From a checkpoint of a small mixture-of-experts model trained on Wikipedia.
Size: width 384, vocabulary 32000, 142M parameters.
Training: a variant of Muon for the experts, 721M tokens, 2752 steps.
Below are experts of layer 4 (counted from 0) of a mixture-of-experts language model. Rows are named router (the router's row for the expert), down (a neuron's output weights, with its number) and show model dimensions 256-319. Each number is 500 + 25 x the weight over its row's rms, rounded and kept within 0 to 999. Numbers have three digits each.
After each expert's rows: a language model's description of what the expert responds to. This comes from a sample of Wikipedia text that the model never trained on.

# expert 31
router:480506532523519475534475480520480435493518505532518491508534531516504488499486539508480518487499527510551514488521503507507516501506539507496481550480492517511508475473480521533453495527463450
down0:533494520487444509510522468551508474500506479536488499538534484502490477510476485504500520502531517517478444524445482548492524483513526481490517516540481491468481426450501457455494528525514478
down1:541496504517479514505491477500531509521484480509509480500485443472493485555511504469485501512477526499530467504539501471498487505539476478486494560499486495494489498488492515499542483470481514
down2:520448499481489507501515523494491543447494518500524526459503501503492515520524515495480531459519505530501508529534494543475463516521499519517542509532441471476566511493516461478540455509469532
down3:526482470488493531451523483495453575467495491527518511453497497465460519482501473523489507486502466466488510498523497498519488491531468524535527475482558492474531466464490502514440516497485520
down4:508471495460532534510477503515528505494509509516479554507523558485504478501490513493504483506524521485503481515479501493512488512468516433500516551512518491511484498506451503438479469507536510
down5:486484508481505501480524463482509529553450512498505489482487516471474493532517486483506539488500483497484490478479487519480472518449497495458500504501517542502471463497484533468509540516485459
down6:507499488494491492516495467487422520535521530437533492507511491474491525472494542513502492503489517519461481524437516477512498504514502505502527509462479541456458497501471528469495503491507465
down7:512474476511514507544523520500506503476518502472466510516491447460513529509483511532554540488517500496503481500486480512473503476496511488468528490492500529461487527484523438517526484531494483
down8:507477509497535511495545480513504463493486449523458514476514522538524435520496512490529510495473518463534486530510508495487495512544525506469509543517505471493552514577527511518506440451462515
down9:476516501503574486508511496485497491527508482521481453519487467446508497498444470454517507494523476558501517506498497536514462452533514514484492535489517531471513525502481527505526497468477533
What it handles: The, headings, league names

# expert 38
router:462509505465541497520500501507502507452515548512507488496500524509510502445503535547477509481474536527537479478495496519487543516505513494487519486525463528528508501525486509535494511542451454
down0:476478494454489504444449493509530488492509502519494518492489503490506506520473503517476428547547516472495514440475519457503508531557493501512481520516496516512507511463476461506484509477496508
down1:485493531487491507516521468489461503446479494482514509504486507484492502505456506523497500484504456560483510517484525485497465506504489561492490498477472474513544528497469521493473488488514489
down2:474488506510528513466453538472511505489463519556530509454460530501526473515467480494505530552478516518486504485518522462455456513485471483476480518514506490523478504497478484506514565498488529
down3:474521485495498485533500447481500524529469489528531466504514513454500509507492537487494468501466470512508510488526472467462451453517551508491470481493463473482527528522539535491514462479494517
down4:470491478478515455498484515510484493522485524483498520492510449490476513485545492486469517542510513493510463480520503546502498518554495493520509477528549469476500494449528485502538516528490477
down5:509516475531524523492480484453471460499537551524538505500513511512543527464515484514506516465484477463508475500488489464487533471451460522487496504482544474454471500532512524494480527486517449
down6:489506516530494520485463520528548500469507479498502523474512482482477527484509501480468513487485539492519509478503554464490517484559523500508543492539457506527489492420500460496452516512492515
down7:534501495502530453489502508487476499447494469537509483517494496461503511488475546499536537435416471549516505497490519487548519495536502498525485498521496514514479537468538499476495496514470461
down8:502496493526476470518520526555510447470531431525486486531478485482479465515535479495517515513493510487515515492458455484523474508490512490537528547512466492461487504516533453535483521493503486
down9:488484526492487508485499522515499480492494504540501471501492524523507473490495488486477504454469489504473520490460480515514508498534501505519506502518464516473457469489520479513533486460521527
What it handles: Sports career narration

# expert 11
router:485521483474517503509485471526471451512493551503468513492551508499507526492504502544485531512512507517471490520466456522491509504537482505523533534488492491541491463533505484520500523495479505
down0:480503509481492505484502514497515475483483502477491503501498528541475507509481505504527481534493472485446531536550539552502507505488482492501488501527503510543497531522519503525469487464481476
down1:510488495511439515501488504524500479537531499509489518532469496515473475504519494451520506494480482521479487514520487542537470522480501494493484514527475525503469473482468522470499523508514486
down2:454527510459528525513488542551545471519467499461539517503502489476496457538467523530455471534483490509488512454502539508489531478473484491442499522533517526518494517435527493517557519510520534
down3:503478501452480532497514506508502542499475490500485519504510507509536509482522481483500537502489486517515513475517515432477495486530515516485451555552509522457500496487511476495521502513475519
down4:472506469486471497488487485483531534448511555495511507499491455529505510526523500458487499574496536501492509518515512515491486514466500492448499513493555521453529493489502506512515496472510460
down5:527504500475532491487518459505496502537530512506514486538488544473481527516496500510495493518559449476521522498520528473516502462478501507498517483503504478522546449532442514498511462483501547
down6:514517466517488500493503475488442546499538594480502473533500484502483519486525534499521518562461462513441483504488518511472508509490502502510501520566539468484513481516465471490529507489500484
down7:533515553539478464482522537506548493504510488478490496502491451531527512498545503480531471514482537488487531472531518507492501507524491508544558491505475535486494486475532486520521468559504502
down8:544512491530486485495472499558462513520545525486533521515512476475493507502505496478494514494466430493458500518569460462481504505505500515478484518472498532488507479502508457469521502524477465
down9:516501508497466543495489497507523522515525534490522558506479506489489544504472498546498524500510459535596497507471466502532476481496469520473526497480470500485522513508467496478468533502503509
What it handles: Locative preposition in

# expert 62
router:477514523457539497494527498519537477487491489467522511514499479507504529508476517524468512467543526506495497506508475533489547469474464566498466507548460506479501502529528523524478469530526495
down0:513497483483475494517517515505514521504488497519461527488483473513520547525507556544484492488487516540492535496512539478497503536495488478458530476491528489513552528511472529491486539516489548
down1:513509490498453509504552494510531478485509446521485488514478502501515527462501485508510488463439508456553508531475511522533485467519525506489493527519531498464504505507469521503505456484516494
down2:513503525519499516512512480550522478488522537569456539548490495491519443529463505492518544505470511494485496512482460466545480481491496543496507534523474501472488467500541493506568517517490502
down3:544512502511469483507494496468515489501497516518497522514463482507513522479498530429524468495483505523494535559520533469533479508521502475476470560513495524532488442499521503486489526452525510
down4:552497521517523533491482476495516535516497487477502476503557503530485491458478504531509485481488508494519508514479486508512483480489514471493489484458516487460486478509515506502510486463537526
down5:514512536478480535515514481475517496524498468527524506497489445509511519515500461521498478462508468474531465507496465531497501517526502458508550555509501451504499474492517483533461509527515447
down6:499499502459527476526517444491489531476476494492444499482476467486480520503541480523546547454457494494520458486498563555450514502462527526522533440559506523506503534503482481496506519547513505
down7:493530535501498482486500505521496489511487463495483495490519500485471484536492448500489465483510502474534476448524565474514494542505500529507484521512463461531517532544515473481522515477502489
down8:492458562521474496481501525493474452479512481523523478468515483498499461506493511477485513450516455475481545447524459515490495485520511478517519526510456490470530510493543503539466522490481529
down9:525498518518479475535484514494451494546520461525506552469463502473485493498475520476552464505512509493510483498482539504480458512501465524492436499532508508486538536459476494499513482490502504
What it handles: Table cell separators

# expert 50
router:508492516465530494513527491520521517447492525507503501485557477508522525520469493498529525520491560481495463481474473513545536467485535493502513506519479497491525466481461454475461515548516522
down0:487557479529506408480516482479481507509535468494441547493493486515501481511489521505531494532499478512499507446509523529546503497504469534505517544506486460486513494525489516483555517503491505
down1:510530502510523507503551489487505536446518505481491483473496467484459496532537518463520503471520490520509459466526510555497494489511459499484515512507518459478490507467518479498496504494475523
down2:492474497473497491534507494499442464470481479494494473502544487508521481519502517542515521513551502553483504467510516520510510489504517499476497494529522534526474442518489506539502474508464586
down3:451524506492503532486471509500480541522501522485486484519499516516470433516546487505460489535502462432461517497475477483538469511492492489500463502497482496453491486567512495476521478476533464
down4:484531482463503491529518487542511501514516511471513523536495470449492455468461504504543522537469503520518476469524505488468487467491506512514494530535518502521511478495510475528525482456493472
down5:513494469509522520453530490485482494534501583467492504494494484522507542518531523507514532465520470526511487482494481528483493520483516431497503530516483506503507541503523503477510488501493488
down6:489467489523505507481498440493515534539511505445512522492478475477520461517516518467535476494499507523553514451519483492514488505487540494517494463516511499511488500506520504474473528419478460
down7:484496482524537516496532468558502467515440505500476524493449511499521472523423483500556475534495474466470530518485502525542485506468483515478477436495530498493505534532518487488502477479475499
down8:546491506518529527473521533531532471514516478540473492528492471493492460454524480518486473549491511457520457487503513501533471474487446502503513464483487457493479485496526515503494530505490490
down9:531487477500506443487480514503481513477505520498533531505498475505559550444457522471492515510485489515511497483500507484525481487530462536473519443485492532513544532484527479477486480531490476
What it handles: Pronoun it and openers

# expert 51
router:527539503500525481538540507526565477474492537515501460502505519484517500516493532546505543491518592539487515502511541494529495531516487515519490520519486540508520496518496470519497485542495520
down0:495483497515457497514466472488488494516472479494498550540502455522508513458461519497519495526509467509538469546524484515514515468523522499470483526468548482480474474495500492503465512505494472
down1:507494501526512526506527489480505514482485531472514501531551515486548527525470524465500465520525581491525443522455499504502538478430520506489505498464540490472493528477495449456471513476451482
down2:500513503480504528518453457468456527525490484488526497510479439493508518537515489515544554512497527526536539495463527494504496494509456520461566496472476488510496516495533506498511539476453503
down3:435508511516488503502512544493465506517502528466482483549507480515482495493541523511508553498483547477474483513486478519524487477468534498544528495432491471473480479490500478495513458458463481
down4:464534527464488507493491522517480495501484501501505469472517477492480510550495543536519524522502482527472506437464530535449476541484527507509464478489541508518483505494504446476502463491513517
down5:498502520524507495461495514479507547487545519540450508481507492494495495486490539486509495463507502494497476501527501494494498483506496516479495472534503490520502518512511474503525477528517480
down6:477487543462471483477497557477517557503511495508546483505512499511483501538506513498541511509523510448492500478481472518518467491510494508538470525484491471500457530525528538489482458525504496
down7:520484515489507466489476468481475513495575512494524470489480474496473529474468513452498502500550455522531512514523467491471493449493442529453498469502495437497492529527533529453507498533481513
down8:459486539506462504513494482509465497512513575498513502505516535494472508483488510491550483512459545501457497490476506477496520506510486521509520499478483528515510478497457532480514553531546449
down9:525534505507520520490464474533511490483514528498485515499472524499509492513563501534528473482513468489523501496529506529495479510526470490487478470505481506478533504526461494496469477516479487
What it handles: Quoted and conversational speech

# expert 42
router:453545503517513441525469473485528508484415514532549485494524501547521537525466510511518497521560559541513486534457459493532537518539508542492505520549515489474506504518496547535518493513516499
down0:494479510464481487499483510525499474517505543471470479511498501477519450534474481526491496466487569515481481467510459495510453512511516520544465478481491471535506498486491514489532509491482505
down1:524501495492528511498482522479516467493565534491596493526500512476528517528523464496511466517526482441489535506491519509523501522551486474484469539500505493470502479543557493458491503492519508
down2:550518556537472497497506504484516436503498538521468518485481522521524545545519544487512496526525457461499484505532519474493533471506491526480494486507501551529500473486494498496491479481487505
down3:464531510513486512513497491502478533525518476510456530485485499498497526518485499511534548524521533534408509492493504529494529530482497483533480493514495459489516512481501484517470515498516496
down4:566521529491533453488470474492492513493516514503512549465496460534505477507496529470487482538519515521506546533496508497541526491536506485516470503468534517482477534486531474494510500477484488
down5:478482503520532487499513452524510479500471556490504496491514544494545505498473491550523516487515514505479519503512553541505536507463520488523530486483486478506518433467482512510488451521521492
down6:503528472494483518495500462470515569497522494493465518483463489523514483510483485489507474476507467495492569482515532496499518474518526500532470460468520493507522587556483506487503507460480543
down7:521512496514497444517498471501521482481509493549498487465514464497486508494490511484497501515467498459501486460545498512489515485477516528516468507485528486514500524468493474496449557500455490
down8:501461521484494507497487521514497522498500497498505503483531520479485533482490472502514498498470471495473470503540528496505534464536480511500562506427536511508480520499574494492482500476483492
down9:487465475473484522518488504506481474526454525528523463484508525482487516473516530508520492525506452472506545467496526533532478503475481476486469451441484523469532477500500473457466470525511501
What it handles: List bullets and numbers

# expert 34
router:486506532475516497539507476493498509496434535489506487483522499509543498507477522505513536535514521497487457516467482483553514520463528529479507495496474483478515495477503517524510487522471500
down0:511504483508475459512508455516487482521471520513461525496552530516518500479468490499495534498493486509548519526509493500489468512515550477523466491478487477485477514505512480473519468527510502
down1:522509519546503497518475542473486546543474509483495502508518521494496522500485528515477504449540485470481507484500532491513488471504451483485478532503484506500482493478532487488525493504486470
down2:506489476487481494450486489481482487495501454498479492517476491477515520483500470470550534529531501496494492484560501476502475521478553550484484515540520549484516534501493539504519494472462561
down3:543502495459508481492524514482504503474486514486534480488530491500486503467481523496516548526460453475458505510479501532539509492489530522504518560504485517515503545521504477529515528543520528
down4:466484536461498505489504451499494474490498499485540475540491513494494540500467502506495506525511464470514501497491487455478513524509544512531478525475502465443478515544527510507528538514522487
down5:488493474503498496465482535492522478472510462455488471467439522531517444530520512505497483528479469507545518487495508467535528483477522520520490447550497506478545492518479481492510490539493489
down6:477511461512547457492452467455506519456482553501501461499437524491433521501496484478497472536555533543513494480486535506539491532496509513475475513490467539472454525482542479490517491523519520
down7:487542537516515490483492544495500491472505441488473505466515504531494500424527496505496505547531480515516517535459528496489448452538528496516486459489525560491514445517497475487485535512520490
down8:492512519527521481519451504469527476504500486477480559472514495489514509491506488520520443527522480496517524496530490499478444494487511480488519504523573478502499465507499469516477513493514493
down9:541454514465517519456465469479462469499510499489495522487525504499505496523524486491513471511520531469500483527523494494516511495466475512573492484513526467506516524545537546489548502467503479
What it handles: Table cell separators